{
  "vocab_size": 8192,
  "norm_eps": 1e-05,
  "init_std_down": 0.078
}
Below are experts of layer 3 (counted from 0) of a mixture-of-experts language model. Rows are named router (the router's row for the expert), gate (a neuron's input weights, with its number), up (a neuron's input weights, with its number), down (a neuron's output weights, with its number) and show model dimensions 0-127. Each number is 128 + 24 x the weight over its row's rms, rounded and kept within 0 to 255. Numbers have three digits each.
Before each expert's rows: "gets" lists some tokens that make up at least twice as much of what it gets as of all text. This comes from a sample of Wikipedia text that the model never trained on. Tokens count by the router's weight.

# expert 145
gets: " s", " An", "es", " S", " Christ", " app"
router:158122077125101159139104108140120142108129157086133123097108136150118140140139142127193128109141131138141129121103174112140122107131149129096124159092126123114106173123156121116105115153120129132108150126138166154128101131109154170117118140128123125110093153135135062112151184150146115130143130141097168109132136124088130115180140147135198055115128099158148107169158140114127136102141
gate0:104125134089127169150123138106112133086100121135099129093088181142127114162161112136132153139153168133097158122187129130160143152132167126093143114092110099135123128166137125128127121122152128117096085135109140162111091111148147133094135119115124086119134118170134125107152089182172132132135141120110119124136126149091096120103132150078138152116135129108134137138192179149085146139115
up0:125182125158167142125078150115151163138125103151092121140135165115112079116101111133141095135120125114097131115156129079146194150119125130126112102109164105098091156151131099136149157088151116110134088097125191135122163107126114122145136129135184128121115098120081144134147105129117115128139151126116144124101091097083147148137136151141119147162116142115120141164144117157105160118097
down0:129131139117116167136159150129151118140128140149082117095135152144077123126145127144128161152139141166109071144130111124130106152104151165101112145179139128088126111069125094141117144133160139072153141119070155157103154117164112118137143120135135150120148147093165118123138136163099109113148147184138144133099124134132131141126132136079144102142096096162147123137125134145182084101146
gate1:146128144187122120174123119121152102132134118149140126141169113135130134101079098105134113137127127093142170160148167149132151086138157133104099106143107120124109091119181118116143143175115065086101125175153088137167116131159158137159143158133118135129085087134108149114154103112135165180116129135105145140155144141095100136124109149086088129144122130133141116119161136124145137131143
up1:114107131123098086116120126148154108096135156170100105130093095131165131137126139156103148144172131134110108102136128149140122143102131090175111151125114161084155135148119094132173157102095155178117129108114130161152103102101124162144130134110119109181132124132085094158151180081139111117143090153117111160123136081142145128123118110112149113113157110135157083140152142142162158116140
down1:134125145085144111162119127138142153123128140080114160167162125155143108122128163151127155120159145110108128085140087116107165140129095139101161100159146137130121130113158106164120142095153109134148151161132071096126092152129106145110082144121140110161068146119185149115118114095151126128156114159135119180121144091161140111170153106148125137100109147118097117088118127129164137128124
gate2:104149128111129144099083147134103141142112119145168156159161135150132125106092138154174105141131133130088092106176116122108174138098115161089132123169158115121164137136136147109130120121132114131123129161153184134170158132113138089124140113182098209124128120127088117119150074154138131158147078121085118124126106131116114113136125120114136070135132132135116124159156136122135127120135
up2:104141154099165160107115118145146103149086146129201117148155143172101094143081168119173128130168139131100121137156089140092175134133140133096118104133171131146140146119126130124129111113138147129146140161154099146146135121150123124109132123162096187133153135113113133149126079124122113153177078153122094084106143113125129110147136130114162107102141113100084131110115111096112123144151
down2:132141100141166107174159094129107111106114096162158141086143111143134131118152129121123099143106111090135125084115131163110181112179137096088176130124125168136137088123105139146099095158126116124123144128113079158121135141095092116127133118121126144116140105122125146113182131148108155149123170100104118158146197101163124129097171105121141150123141133108101107104111116168146106125128
gate3:123104108142106093102117095128112092137100098144121148093136151110147132152145109152171125144140158123133143166104122188116088117108134100101169153135101125136114115162146133128160101141125135151113151134131101153123093089130150161162136122116179102104149142138128120123118100160099133121103129119118137131178071120107131144148170107098134119113117108155198104145181109147180121113110
up3:096117126104140124090109137127120109127095147136114109124128147089103113137165149106141119114091125126122119135119101146126104145128139150137177161104121149116112156172096176145148170123126148140135146105118122124130115062093121177164117114162190112100136140120138107076109123141121117187126112123143149112186102140105137131169128098102158110106108103135138109142187111138155109093129
down3:105125108126131164134109139112084084093158144141131103149130122107141120095162165155119115147075147121136133131155140128085094107097105146172105135159151120182092113144122132113121129151128126102150098102113135097141086124121116131134140098048128126118095125130107111142119128091127100124086128103112130145089140117094098115100138122149119100123105136083121115151098157156139113193160
gate4:145138100114100111130142106112124086120147119152153103151130158122102121084128095101147089127104101116114144167097146128121114135135119147149154118115128123101133137120137091096143144214089158154119110171121137114149119138146167123147125136128115140117163082162116125097099182109110169108130099137154117118123113164152081107146134134145164080118142115151096115132096145141118170175141
up4:185119116123125142142153090112121089142126171093102127154096141142123133147144119167133148142136128140125145096154108174135153100149127105103164141136143124128113152124136155137145127121137078111137134146160146086137087108195126136119161118102151089137164133122168118144161149184151125140152124159102144120152156160174103128125169089139156120113105079107148130095100140139115127163136
down4:083140159109158160140131150112167159124130133085152123169160143125117101096123149132150185104128133143123100119114134120108124128131145153115065130127140163145136168157160080116118136084121128116143150151150134162131149092112110099083133121125126114094126165141121127099121159119116141148145089110169133130156144091125135133105113106199140153091156160104073115123128104147143139130105
gate5:108145118171130108145104113111101108136109111160115187101135151130133105116141129134130103140137120162135159146126112119103115128108138127122098130172131130109110169112162104118131087140151165110106163110158123076123138132159110105144133069127160150123083131168107132113093127140126142130115143091130071139111111159110136131133056095140188161164122121147099122159112104115092090126120
up5:080146100186101100105138134132125161132091115130117140076118110142137140143140106118100098145180107122079090151108135092147136104151097134124099139129153137110094149152144128125160118110142142127123122095166125094096123156161107159142123136114128180121118128099133146110130099112104134110115158166146119103115177155122110124177091125122123098109178130177067146151130115123122133140130
down5:122162082148167120127107133105129165093167092125135132165150142084118134142136121096103105157105140108139099133150103150134140081141151091144179153139126118135151132139118139151089118112145092162139130133131107127159131148113134124139171115151136102127107158102106080147132111119176166111115104119094144108109120131139170093161133127146109095166135105153106075121113159108184134148163
gate6:108153118129132079137119160110102157124143137154118084155132128150106128122125125148109126124150140148116121097115135130171113178125121110099099105119151100122102134147176093152109156141130101158148150156117135059112135131112149107127115131139130117179135108113141123111154086144162106124126109137077144156087089129158135128099101063083107084139092120131144119184159153151129146131127
up6:133152158152143114165124127090185145117110155130127145143106145174133159153131119138114135107142125143137127093158085126120145140136085133115118117163144139154137110130139094122161095122137168084183140102143183101124133143136128101151101162105122090114128126148162139121115170129096108128105092133110152156074112156156135135088144166163116079114106132118106157131165089132102128096138
down6:107151125117122082149145147140135142168099143081133141146148114127104146173099094118123119134084114141104165111112128109125133110132162143098146137113132119170110103138107170123132115099113107103121128090087177162160127090157090156098122123129079129134094130085142113173121148118116112111119146132084148158087152089138067108089136150143151115129125106141119117125160129097100139155108
gate7:128136152075114170114115115139153129090162139117079146143157148117108152166094122111111124105133144157147091129163129143160119133083111128158100146118174131113151146165154151120180131144112122108132177142122153148096184114143109161140122136127096143124108144104115144107127115149127115131121125106150156164162116090145128183148141164125120094127061139080114167131139145117132137115115
up7:068110164110123123127164136115106162098137115106125137158141106094133124126121087108152108142090095157135117136141105117141100125131115138131127143119138196109136158135154150152143104106137126161117155096121090162144141147121122129111142113117094096086098109078129140139142150167172064169114147109142124120105109121092147145094167107154134115147104163141098086105108140149158132148157
down7:156108104135121118142097126092113126120078088130164100138121148065123131133140122101186154126153165113167140106093167151146095130129184140122093113138186116118138138152113124184136088111106135124120121154105146117122102149135117171127108127133142144144077143125157130147125136138122135090096159090131130133114165130139106115106157098143105119089104130079100132119123131140124127100173
gate8:141102118161116154103120126120112125093134145140103166135095089127136124135157171120112118103159136147112120110115095144105149157089169144087143139097121088163150118131192119137098135121150146149102167122098136133120118113144127133158100113121135119097082140099136152106093183121108192095077136106108110123113136140125121152121156109097108147149147160121107125148189122147171143125135
up8:128148165100143141113101154133099105152089116162177114137132171123142129099137145095150145095091108145091161136137104114093087110145128148171094108133110136157134085145125139122138097145129106132143071110186117147132192101083143098121146105098082128127148176126111143131107117136137122138177103124104134139140142109121139146142122131131147153120083086133144130129092129092138126146140
down8:125163108097115127096095121120152156123153115123129149170101142131090168138160138125131123101100132149113135126137111152128180140146102098148118154120144139142143129116118098095139146119108117153186112130126083098117102104142145116077166139089138095146118137170157138146106104124134119138157148154179137036121095143159102128134135097109098143124092098114111117160151114130142091136137
gate9:161130119133115171131123121133119133121115130099100058144121166160121150111125136119146104136166109156106135083149054140156114096116139135143135141122152135068139124113167120116115117143169139120171148134073112094161098159140165140131132104118125111141120157167141114115120150162087144153141111147156112101171136143132105085149130108156143088115116133133118089156134127164162117128135
up9:162128113056142140122095134122151115119107131110138116161168151154124198128138129110099132118155114174127146098113077118154130092151109171133171125128113150081155117109120147124095111140151113115124140129155119123163111153144153123140127158139116125121116159119122102141114144109093130156129087166158077089141141156133107130146144135121192091139142146124088149117136158145135129176110
down9:114116143141172121128124094107155171160152126101073083137082126119120099076146135103147133128138149123109140133110097150127137121132106100144132104135120123136120101140137100120113183130159120129098098132168124132068168113132120092133122105139117100151163150152188137080089104098159152094157141087126151097145144156131133159105142115136103136138118131153104105124110153130081156127127
gate10:106121100138145118124092182148151117074128137150146125171151140170090158142061141120150145133145121129131152108111136159134178128112088141131120133121087105123130136133092098137128142092144126146149134121191124131186168116140096144121147144146136115090108145157115141134137094119094139162114116141142184141113097106108130128120119121110114125096158108113140099176158148098167154130119
up10:156141157163130131134161142145121139142121078098159107112163126110125156150130117133169101188099082083093093132151127128085170137136093135135147106156118120141131145165110090114179109112143160127101136109173147151110143163135165075132119122142106100127135135118145131076098090114156170118130134124139143132087147134090140111108146138133138145129142086137118129144102102156123154117107
down10:122100132114165126104125118137142109108129156139160172117099114141119100135106137105128181081131157098143105124101158129104122093135139157108107099126112122085155130130074113121160079123128118153095126147135130135135144108140076139137168086116155091130172147106158115161112107135135106148134149125091139118107055116138139089131155145119114130117129097104173146168120118146086091113110

# expert 17
gets: "en", "au", " Green", "mon", "ain", "ree"
router:161173121106092080093126124095112163107117160122109123150154147178153141139101103078160144123143135117148132154121156114122139094146108100100112101108105137137091157118126157092130130159104081134129109102133104122089128160127151121126124118119101138112107132130178121128126146152165074164149155138138166102120117119137123091169162081101132111111130088131148103167138160123157137113110
gate0:168095148091086104123099130096097148086090143125139141144120136067115116127154119077147151161152110158137141146140092136160102121118140112154150111134145145150087116162132135171123127075128125162159123112130128131136095136114165092116116144135132160156097135069145134110102131118138131144111173101166101103134127126121170078147097107126125109138078123123148135124179125126144107128111
up0:121135126070135139118126121154111111126144107146158070098135157135123098157103194135159131120147128146127120142146150123117137151114141153128190184095107165125162154143098130095178102130151151138119134146093117152137158133126117148161135135147110140117125153130108169142123177115112117117157142130114137099131134140142162111108092082104117079148106102154139154138144180099120171118119
down0:096113069134118143131139114151175113106156166127119152167126152093099113129156146102129120079120128153122181128140160103067147121094150140131161155134133155158103149139135124126103141147110159115112131124143122134097150187117137089164140152122148141099120140119143150146126154085144156168105161105090103123111139129137105133108154096101146129149154119147129079117147127168152088108153
gate1:124161127151081125105113138145161132078125112157171141144169160095096121129106128181144134134104127126081121158116122115132204089098136137127132131097145100100111145151177130108128139137154177136119123106086117134131127142156129130126116139144134108079121113108149159140149094143132132147108134089147124111143118121146117108120084107152116110135045089125116131120091140125116126144091
up1:115145152132135126142157120086093149116121115106127095130090117165117141146147155080134133109146109120119149080184153133130083166151091130157104142164137108122165124096105110137137128118088114133118121127142153125161135121094138131164166114121131144109125125137120131155077169130138136125138140136133147207106130118105129193157160130120091173124171111123174118131096102101125115134146
down1:112172109118149149141107092149160140120128160132121155137089087125158142127168104121169147142186142143158161093144079192151163112096141146149111147156138115125122110146110112125131160118138121127150164123124117149119122169111183141130114172115154116146087100149117109168104153107131122114175124125124139091128114111123128119123159129152126105136160136117160137134091083093113151159099
gate2:138109100127107174133115156130134140134107142144109090139193149108147100110135129130135163123094086108165177165109116113086149141129099134102136148122108118126112109145152154125140135130153088107101105097097140107079111129114124144116165100111111142110131124090082145159113112165124085155170136075143107134124111099119070123156136168164172103150127123139134142154149145112111127117142
up2:157152143168097114099115159136117139117092101092144146146132105114114110138159065092189121132108159112176121114120134121131110125094147084124081135121143100172120124118137107165161098136107114112135173166109089122118132093145127071112115160149112140147148112141116122117136188105133132133074145132139118118171102100126123113113128116122093137117102119138140150136092164122122156158118
down2:091096122128160091114137101080121183132136117174128151100151126141127097118153138151147134182147116140118114123127143110159121064138129137128145142138113134108125187167105158082157116131115085121131164082145092126106117132105165123125133107120141119141159143128106108107144126147120153131140110180106116111106140155145126132105115092112171107141123150137144093178116125177132121096172
gate3:127161120107116091173117108110092135134158149125128126138135138133124121127130125104131188162094090113132094123126174160096121091125089134082139120123116137173093082128085161122139089128102129136099156152105122143124132114119139108103146172163114121146131098149126144107135148115105135098150153143152131068114115154154129080114084143120110106138139118125187087111157119109110114141169
up3:152130126132141118159118102128099136114149171120146108127165149165117118133125122114151157159092138135092101151131115179093129097107101109088122077144091142155090087143077158123158084176114099129132140138120136162099135117118122129087109130115113137125114125152139146125162149113106106107141148142159117092116095166129156101107062099116153136118102153144136096118156082115134110101139
down3:170141120141108175118126145145118097151099137094138143117123148147100086069152121140127140100089178105152133178120157136163128143105107095101114093122149113131105123148150132128096117117130124146170175080117133159136175114155116153132137113147089127131116111135136138150138157113129133087074144137118139099112159121166083118116129124116131124096094136134105097165104160098151096108095
gate4:137147152102081078129140085114140157133147139092150153165143141170161114150160093111114136097108142150114082162125134123094166106140116118093108117115111150168126105149131134166129153127138153115125171113183129143104148139145161148160114145119063121093122109140074119137131129182115122109120126152103110133147140098140154121120113111086158119143129134107163114102098151153133103149133
up4:137116136104119168157132146111131174128117126127111103183144140135137161160142113133132105141144164127114109163077105139106137113120163146109099137137162127148120151120135118123123095124140091112131119145123153104106120182148089132155152123068104177099114099124131147146134119096130135156142097111153154101199142142181067094126141149140133132111101121146125113137143134173165108096148
down4:100126172114127120122140119150103124075117130124155136154158129078119152128164157093128088149134120117107109143107148108127128124103118176108120111145140100137147173152113112112144117136151123119139174114087124085120114173145120135178153130085114111108102119152142176127137144129142128193123117161133146132159141119128151169117111132121117138118195131123191150095166163161116129120117
gate5:162115117139134093168092183096156099113151126124135094113120138140137114156136125141137124136092136128109137113136101139095150161138108084107167127123142150123113158084129074130140101147130127112099113116105132121108103108116138116121132105116144112144117112100122120081145116113112123137091144138096113139145118120211144098143158147096121109145112123118128159203178097128168161176110
up5:128119152108099080132109119124109175108158129143121129129158097087159109131105147125120122143109102063127084135153128175144083153152158104115144135132142103127121144112112096158127133148116133103139105136152170111125125112126152110147176088098139122131146079117091090078147104110142125112129138139115095089183151148155115119160113155152142117120114101110172092102152142124136148122170
down5:140118153139120118111135139171129141167133091147171115136081106156132130096139155133128165128106080080147128142101115134137144138083150148086071107130106133140099150097117114149069151148116127159148121141118147091142135107081147108146117133124133145141130111106164093149070093170119106160137147148135114133145134091111113102136117143125110117162114156170144101135156165103111134156152
gate6:157160109130131114138120116122099171133131127114157140109166108155123133147114083128168118145132105126121106115094148098119148150141108120088102110131143128149067100129130154133161083100135115120153091103136102150136138150133123129150122183136073114117124155128121123135085117146114129101123176101133165111141104140140170128132160083132144126153111168089089189088091149135138107172128
up6:092153093133157132138137100131136157167118168130109146114153142149078105140109120068122095139142147108148154160129143132121141125139102135134124113131143169164159125107125115174130119110164117126159118093114179150138106087129151077125158092174164113104106110120158112125123158121179115140153111112129148127098147149105110139056126129158128124150138126089100138107114099103129130092105
down6:155127134177129112126160130097170138123105134154122100136118170105121139137174123109113126114168136151110106094096114130128135108140094145101124078107099182174133142154136123156126152131119195128152108083133179183150150169108103105122091163160083121140123096145149104145113135144167119117138117143131120146113096111113117144147126130127148155137112114143130162085122116139113083140113
gate7:178151132132117099116136132138106175126151161154143152177188115112136130095080104112146114114145120104148084110123132112144092139148132101072165109142116130108136166104113137154145087137105146151093124113165127103116137138136122129127130112088136164134119124126076127103138149109123118109099147050131130130149137111118148124130102108145161145136088122165096118163115131167098096154120
up7:087121099122144126110143163048150093094148116087135098119117099122109130153154160120129122120126066184108101151160169125102100093101113132126087121127104119156138107117115126110097114139159118123152123138112129168134143087112098091131147093135132129134134121158151109124115140122153142122133092178106157091109134131110123130132136170115150144141097127127155105106140072125129102138173
down7:115178126117131088129134117123144103144164142154117105121140147165117129084102129071125139119131173139149109147136165156148108130137108136104142099112126132163159133131159122108141131115095117132106152170166108133125160126140151108197149132139146136108107123162073083114112121085132122143121171136139127155082116125082102092134097094159084151108077095104127109108127122135137115142148
gate8:137122088137138139138153164109083096124145117116122104079100097094083143128116125094099123118130124116155117132114158126120135141095111149197115097164179114141117142132122122108167102105137147167124157130113175169090143152151134138133129112165128165160086121104099155113149139124149139143101154106100102124122135157152101149133121096075126125153137084128155107135133099124161094100146
up8:139114100165076098110154151139128115115146140132138143079106118098142132115126081123176121150108157105109103133146149174124145148089145164130080107153095139116089106164142129154152152123127123107147148118114090116055108132146081110111150115132125158132113127144104125142152159125153120081089093104151111140075138162163106136111133091141124177114123137121136116144118117146147129112110
down8:089089145166090122118139134111146117145106181138110124083139170136137148105105140084159145163130129139150151142115125161118123135115124133115135139144100138116117084116137114085144118153136085157137151157142206125126178135166142118131035127122130115108115136105111143104158124136139123114112120120193142136150122139127123137175135122152094143135122151144140112100119127104115140095165
gate9:085118087126094130131115121147188124137095105170142133133119148134102134145122117171120103130084113113118075151135104128155147170130162133102145088155126136076138137115138111085145137137144124119107127129137139132129114174125138118081083110153095129126130134160133141120114149098155125136143159157185132111182154085120080116167176134119115154167129113135151106139138154139101115141155
up9:134169151109132155101108116123110151114140147203111082154136103132179160149133119114097134159130092146139116111119122128156117167127131126145127115132136163099144119089129128154115101119094098157159150109146122135166139144113144180113145159093119091117137144164110146130184103147074141128148125153104165130104096176142152130105143139114090118126172124089110108148111102123141116158132
down9:119120138153092144136121101104161138140121158087079174142130092144156134163133152099149125141158134120129079103167121144145124086140127115126172128158137145126158131140113124095177093101136128173085116108167129150151138143138117141142167143098112137126127106131133103149124158097126160131125101172120132114117140094108189115150166127090138092115091127084148114119149149148176140108107
gate10:154110149124124097125122112177104124124130119120161137114160118183178115136104109138123156114128194105111130117128125132146134107107143142132114115097107092132145110162140124076175166120145145154122134115122098163139170124152092174164122104145178128126134120130140077122141086158159101191093135165127144077140168110124156133113126139138090127104134131146138143149137127130113163122121
up10:080117152126153145105130106132148106122121103129091091159142126114088125137150128124102107167121154148092140140150134129100127075128154113108128142046101110117104121120145059120112130171105170155145142122145121144135122116081070132131146115149123128112113092114132124113108113174145137131127109138090117135143133116078160116126067140108102101154121124131111130167146136115112097116090
down10:122123127174112115131121139067128128144132160153143109143147104136176130161142152093127103110120089150146120123119121126114093110106172131081186090172068147168125140115161136084118124158124128130098105103115174125084150092129113161145111131118122119080134145151166139128114131154136126160161121133138160161096125122134144109128124144116143124130096141101112157164140149097101115084139

# expert 151
gets: "=", " John", " George", " David", " William", " Michael"
router:151135062113102122139120132134116121089138154116117128124126146135151114163147150105174155118142095166140098144136148118124136106150139151130151116161130151095108182161123152116145141130127152119122142133145119155108101152106144137121150114119143116105106111172189077073155159135154100131116096157111142148110074111083105112129130113140132087101145097077117078135131111139135159097108
gate0:096150131156111085151125174142134146152137109110123118065085111114133160109110101125118114136101184121101130180124103144103131101086091153096107151126134113149087129089170119144135156108083166178168147104142134149127144126143105141142150158153132127105116113108135097140119157150124135130123181177158135133129145151127123102168123102141131158143094157146123122111138090132116148117137
up0:131094153118099096132132137124134069135152140177099159114125070165151100077119095137130110098115143094161127115130158122134099081090131149094127116092138152132104149117086123117097128139119111115145128168110113131156160105101143143107102128171101134134141091134135141158121171099145118127154139142126116139135092158127156118157117111167149107145113128091144167166097112145096129086112
down0:133151194129118106143113125142108119100098151138129169151151081163139127126167148108127139128105132135120123129115176089120125076141135144148156133105125100122150132118128124109090130166119131127104128091141094166094127090119179133143115121154141139133190120118173092142093078133194129127147134184125131115100177135126131136138141067116159133146137127127113146139117135141143115112133
gate1:119137116115128118098103114129127180107092150143158145085038148116124087131128121116159125125148100132146161072202126124127158131102123086154121093136132130111128159116130118143105114173116128124101130097139123111102135160148103160129135108146087112130068115151133124117149127145176137108122149123145115079153139115112077130129127141107116164147129140102129148103115136116091132154129
up1:119164113195112139124100091101124121147079119107134131126116131091137086119134115110133080127112097108149159090110138146127119121126100090135100106132091143157095154147139125142135158204137127101095117102111099161123134113141117146146106105116095144131081091143122132172145159122132136123152136076084125117121101149144142086153147178126124132092119134142136168144128154105101122137110
down1:107064133182125130151106118096125134109110161092109124118112138119128156091124154124149127116091105143144114095102097138104096148148100168106138114096144150146088154157113105137105124159120109117136158144157120147103115124149148111188125107126131121173146107148066148096124137159124151119185130124131150099166110119135156122129130139113126133140139125154153156113088144076089122166098
gate2:119146161125125138099132154114121135083100162103145139123108122158120175110164140142122188086155147172119123126178123096114093150118159138100153126070124158149106137158136119140097120157129114105123087128161148140149122104106116133148102133147093136098133098127161108152149112107132173128148115110141103159137131106111142082170097133117154111154093145163122133105105121173157166152132
up2:133108121128110120141131114099167151130102140112130140137117109152110180131184134126144162118121137149139122109127096106134106138144167136086141074105102123178087173147120155123111132138146078092160119102124126076155094109124119136108158103141091149063145122125133138132126100119119161152135118132127125102152141078121096071097110120116116147128082133169109138119107131108145102161151
down2:096116160126093187160136139116127120109167103141125119155152093116130141076072135172110144162108103130109091120090129133113142138121100147137144146128161132154196110127101131151142129132118142103146146097105148123107103146114121096159140161173143150126132119108160133078116140143154165161145123163118079152156102104123147152097091138130143164123161149126124108149132102137143103157139
gate3:150124136136153130096100138088134122120158172145162171153129157167101125161106140143093141100101145109097118157096117152140110149110093079095132157103138137112126098125124094162164115160122103095123130099117165129183083092130118128124128108151112136107127162164092126120145133124117137173151094144151165171129134121123147142147099106112163120115133147136122083172128105153120090121156
up3:142090108122162148153139153138127128100121121093110154152103165147123149120162111173178142091158151123100099178136153112125170132159147086106142167146130117138162083106143135137132139109172095140125154077104137103153090115110098140147155120120157129111160146156128132128151118142121077131133108147140116154117165142123177150151101151131060121108135119133137137115163109131145115152127
down3:132159111144134134080164093104134185154116154121134117132122143115136120108106110128107107157114106137150096100090094185100105109142126130182159114123115098135123163134137119129126088130112160115113103133124140131099159133107097118141163125136177081194131129145151141121118138132137120137152070121114097166106132128130102145062103133104134143090154133128120159167166123115132101136146
gate4:109115133134128109143185158112147123182096103112128129134087122117154132127153148156079192125099142097144174072147185100129128131136119150135143126134150130120129119101129068128143094151124137107127171150151115122114143141153124186113146142147129141125150146092108127120167107103156088098135151106130117105099108151139103132128118183136105118148094148153126099107155139128113100155145
up4:147117105137135109082097128154152154139142119089123115153147109118164144109111155094171113125137143152141145131145136114120122122086105131097138187091133132076100090136203113105155180146122131148099168125151146174156117126077095135136154132152104145154127115143130154140129161109102178169109135135103139144106110109138071130144099105118112131130145137133147126120095143141111129102127
down4:106111133140122140147125156134133104143142112128110108094122102142148124143120130164154151154106167122143125133199136133172111094151127143183142148165150112156116125135167134089125098167153187138139155113125110154143118119116131147159152156127115129112066113126134102124180141129124129106104134150126117099124144153136080089093112109113113095106116169152123140133155175077114120124080
gate5:152115110143096112078117116131123131137140128131128121127127149138121107112147124154109066139143106151108108111130122124134122141132099136115131092136107110118130102153131116159133107156064118198134133145094156178147164106124170104169138147135129087134074114125156130165141076154125108176108129110129124134147108131096136183136110162171079123137119087133086114124113135091122134147149
up5:164103091182140097085135114112122148146131144135130111117114140138128139145111136122139084111132096156107131117113134144122152170127078106116113126096107104094115153133107144144132137163120136133139137205112141137103148115124155108127113169150116125155078129114157131126168115117122130139140124149104096126107099193085107158099107106194118137139156087125129139095120102097110128114077
down5:113134168156081140122108130118108137115154111142119123111111085145125116136150137137098140136155084124124097089138126135127096133144143128121130090122143116096145151175065118078183150138153130071115114123111141088118139153109121121094178121122149123166162130136126179150131107140144140101142134143133096108151124139107139133116140131143158099089177133152131100095100071119162113115085
gate6:144141095120166120113131131086188111157115128096147150112123129126096104151077114118124136114066126097131108089106110144160162149078151099150110110153153131142118113132107162079149144132164103086132143135123118126137140116156098102141128121108127110116120116131109134150122149129090153126099142111178149072160128150132110109124146135180141139123160061107142149084146119112147142123129
up6:152135136100128104138137113138089125103129108149103117099135156100156114142129090142139117088070152126157157140133131158144153127104159094133092109189162130126112128096123142111129100093134150081081120145153128126141133113138148100162124121088174132144112140146107147126180178160130122100107175143100070139119144167133181178135138127128138142108149112152147114157144122122123122133118
down6:097144147143106166073121112110113080104131103125157127140106159159105151118120132133102134126089139061145070105133101108119167143088088115112120118165121129154133117160123127105132123099149117081105140136130117096145152158155135137135089096085112104168091118117122155123179157126116102108126118140129129119151155138123159146124129116141166165145162148134118115113182125180121140128125
gate7:137073079161096108140177135131097153140138121124175130122130123155133090118125118130120119114074131142128177152140122140112097127168137132071135142164096143077113101153153182161167138124134120097142136139119146133110121126135106105127101129143123150088103149125135158130138144184159130165138144101086132133108099155143148170134082165167127098144119156133112136129111112141118116131150
up7:118134168112144131145103143143155134113134156173109109169121141157130148146157121115114147149117141122158115075152107149173131143125099098094113140094136123148141131085138085115093125156131134124179126131167137129141125132126120113111132143151157083160113155153096106162085127123131165135096137128104117136121177118158100061127170124143151129126166119158104132147139130129075140189109
down7:095115107073120109147111136112112120134154098144165104143153143115132124089103154108127185152128153096136130147171140094107136112143164138168117161140140151123128115147101139099140151119138110120101146089125132137132117143072157152135177149105157148124182130149147101108167127132140176094112138150080156139101128106110102147100147093144136118169117128112081126103109164116116106161107
gate8:167080155101076135119129142143122113119112158131160113176124151177163169108124114117108106154104114071109177185099111095105103159148100129145132167136130132144117131145103155119160127149148109113120127154078123145099098155119116156103131121124100113170120151152155126094137117151125125121128114171142109124141134134118115115148113152139110110115139138114171152118088074107163135099118
up8:151149091128129160160104099093092147162143136128098126143143158152138136133084095065138124141136132126154121177127140128127106131151116123117149124130109077103151115147136132135137152116118106133078182135121146113121140141107145117134133152132167148092128132147164134091161096168107125120135111105140163085122097145158130097152142083163165115111125116136144137164124113115162078065103
down8:121105109095102112114130139118112141105114116128134135129118141120128101137117145111174153114102129192153087182108162096096127132117154113121146152151173127112141128129137175108128127125158129137093130110141120140175143133134190146097137141145124107190163120100161105115179167154109109144123150195139121151100083115146131125128130162158133114115152099108141113127123114110094131080113
gate9:093128116135144170131123108094128103090153121082108100112082136123122126069138134117144134108106163133133112179152167124124136149143117128078142113112130117085154076130131183124143155152119107170141116070086134124111118109117153128130111123121139124130090140164173120075150129148113098130161110148134113163117115165139143099089121120133104106129158139134129123164154136132162143102164
up9:165108099116108137142086155144124130158139155162154150159191112173177122135087153155179122135140090137137139105112124076127123103111167117138115119129138115163130147142163162092149129131121147138102120169135137104124105142179101147120145134163124154147127120071153124157141137187127138124145088121110140113122147093101140173148077130141141141123130099116108133131128103114122114142098
down9:120111144115144145137111126129111148115133131124122143160167135148150153159102155072119125137176137173117080127152107116119137112184105126110158105148148122103082150112109098138174121090126144107094143124158120129133127078117124160129147093125149132168121172170131110120112138130158156086133121186161114097106127131134125123123119166129095144181106110140157121105119144160185126152133
gate10:133134149134097103147122120122147096105117106116059124122167116097122153117150131143110144101120141130137107110111142122154102130108160107178171127157134117153138132151126118173147172168112157138139137143160131150143142104141143149131123115142127180130096093123071137139150099080132138161093137122093134120094103110097119149180121069108115161103116109105157104157154095142103165121124
up10:084094161083104137136164102113164155132118146124118102143157151085157141137107129169128108095126125129149118105128124148144142125157133161109099129121128130074158114133107122147096111097160093163117188102109100143124145161159168136130094133081125129129141128161113132119122135136105123110136151097098146094086113105159140137118087151125162141109166100131134152091098154154185136111122
down10:120146116120128103140093135068147110117129128142111128145105130162109136138180159107102121117122146128126100091116104117155106124121121092115178158150135140130146127071163126155143180138123192081154122114146115141131164114109105174131118084176098125107106085117123151131093070101119146137139140111126178117154121137118180115130114140120120144107112119168131118132135122094153135098119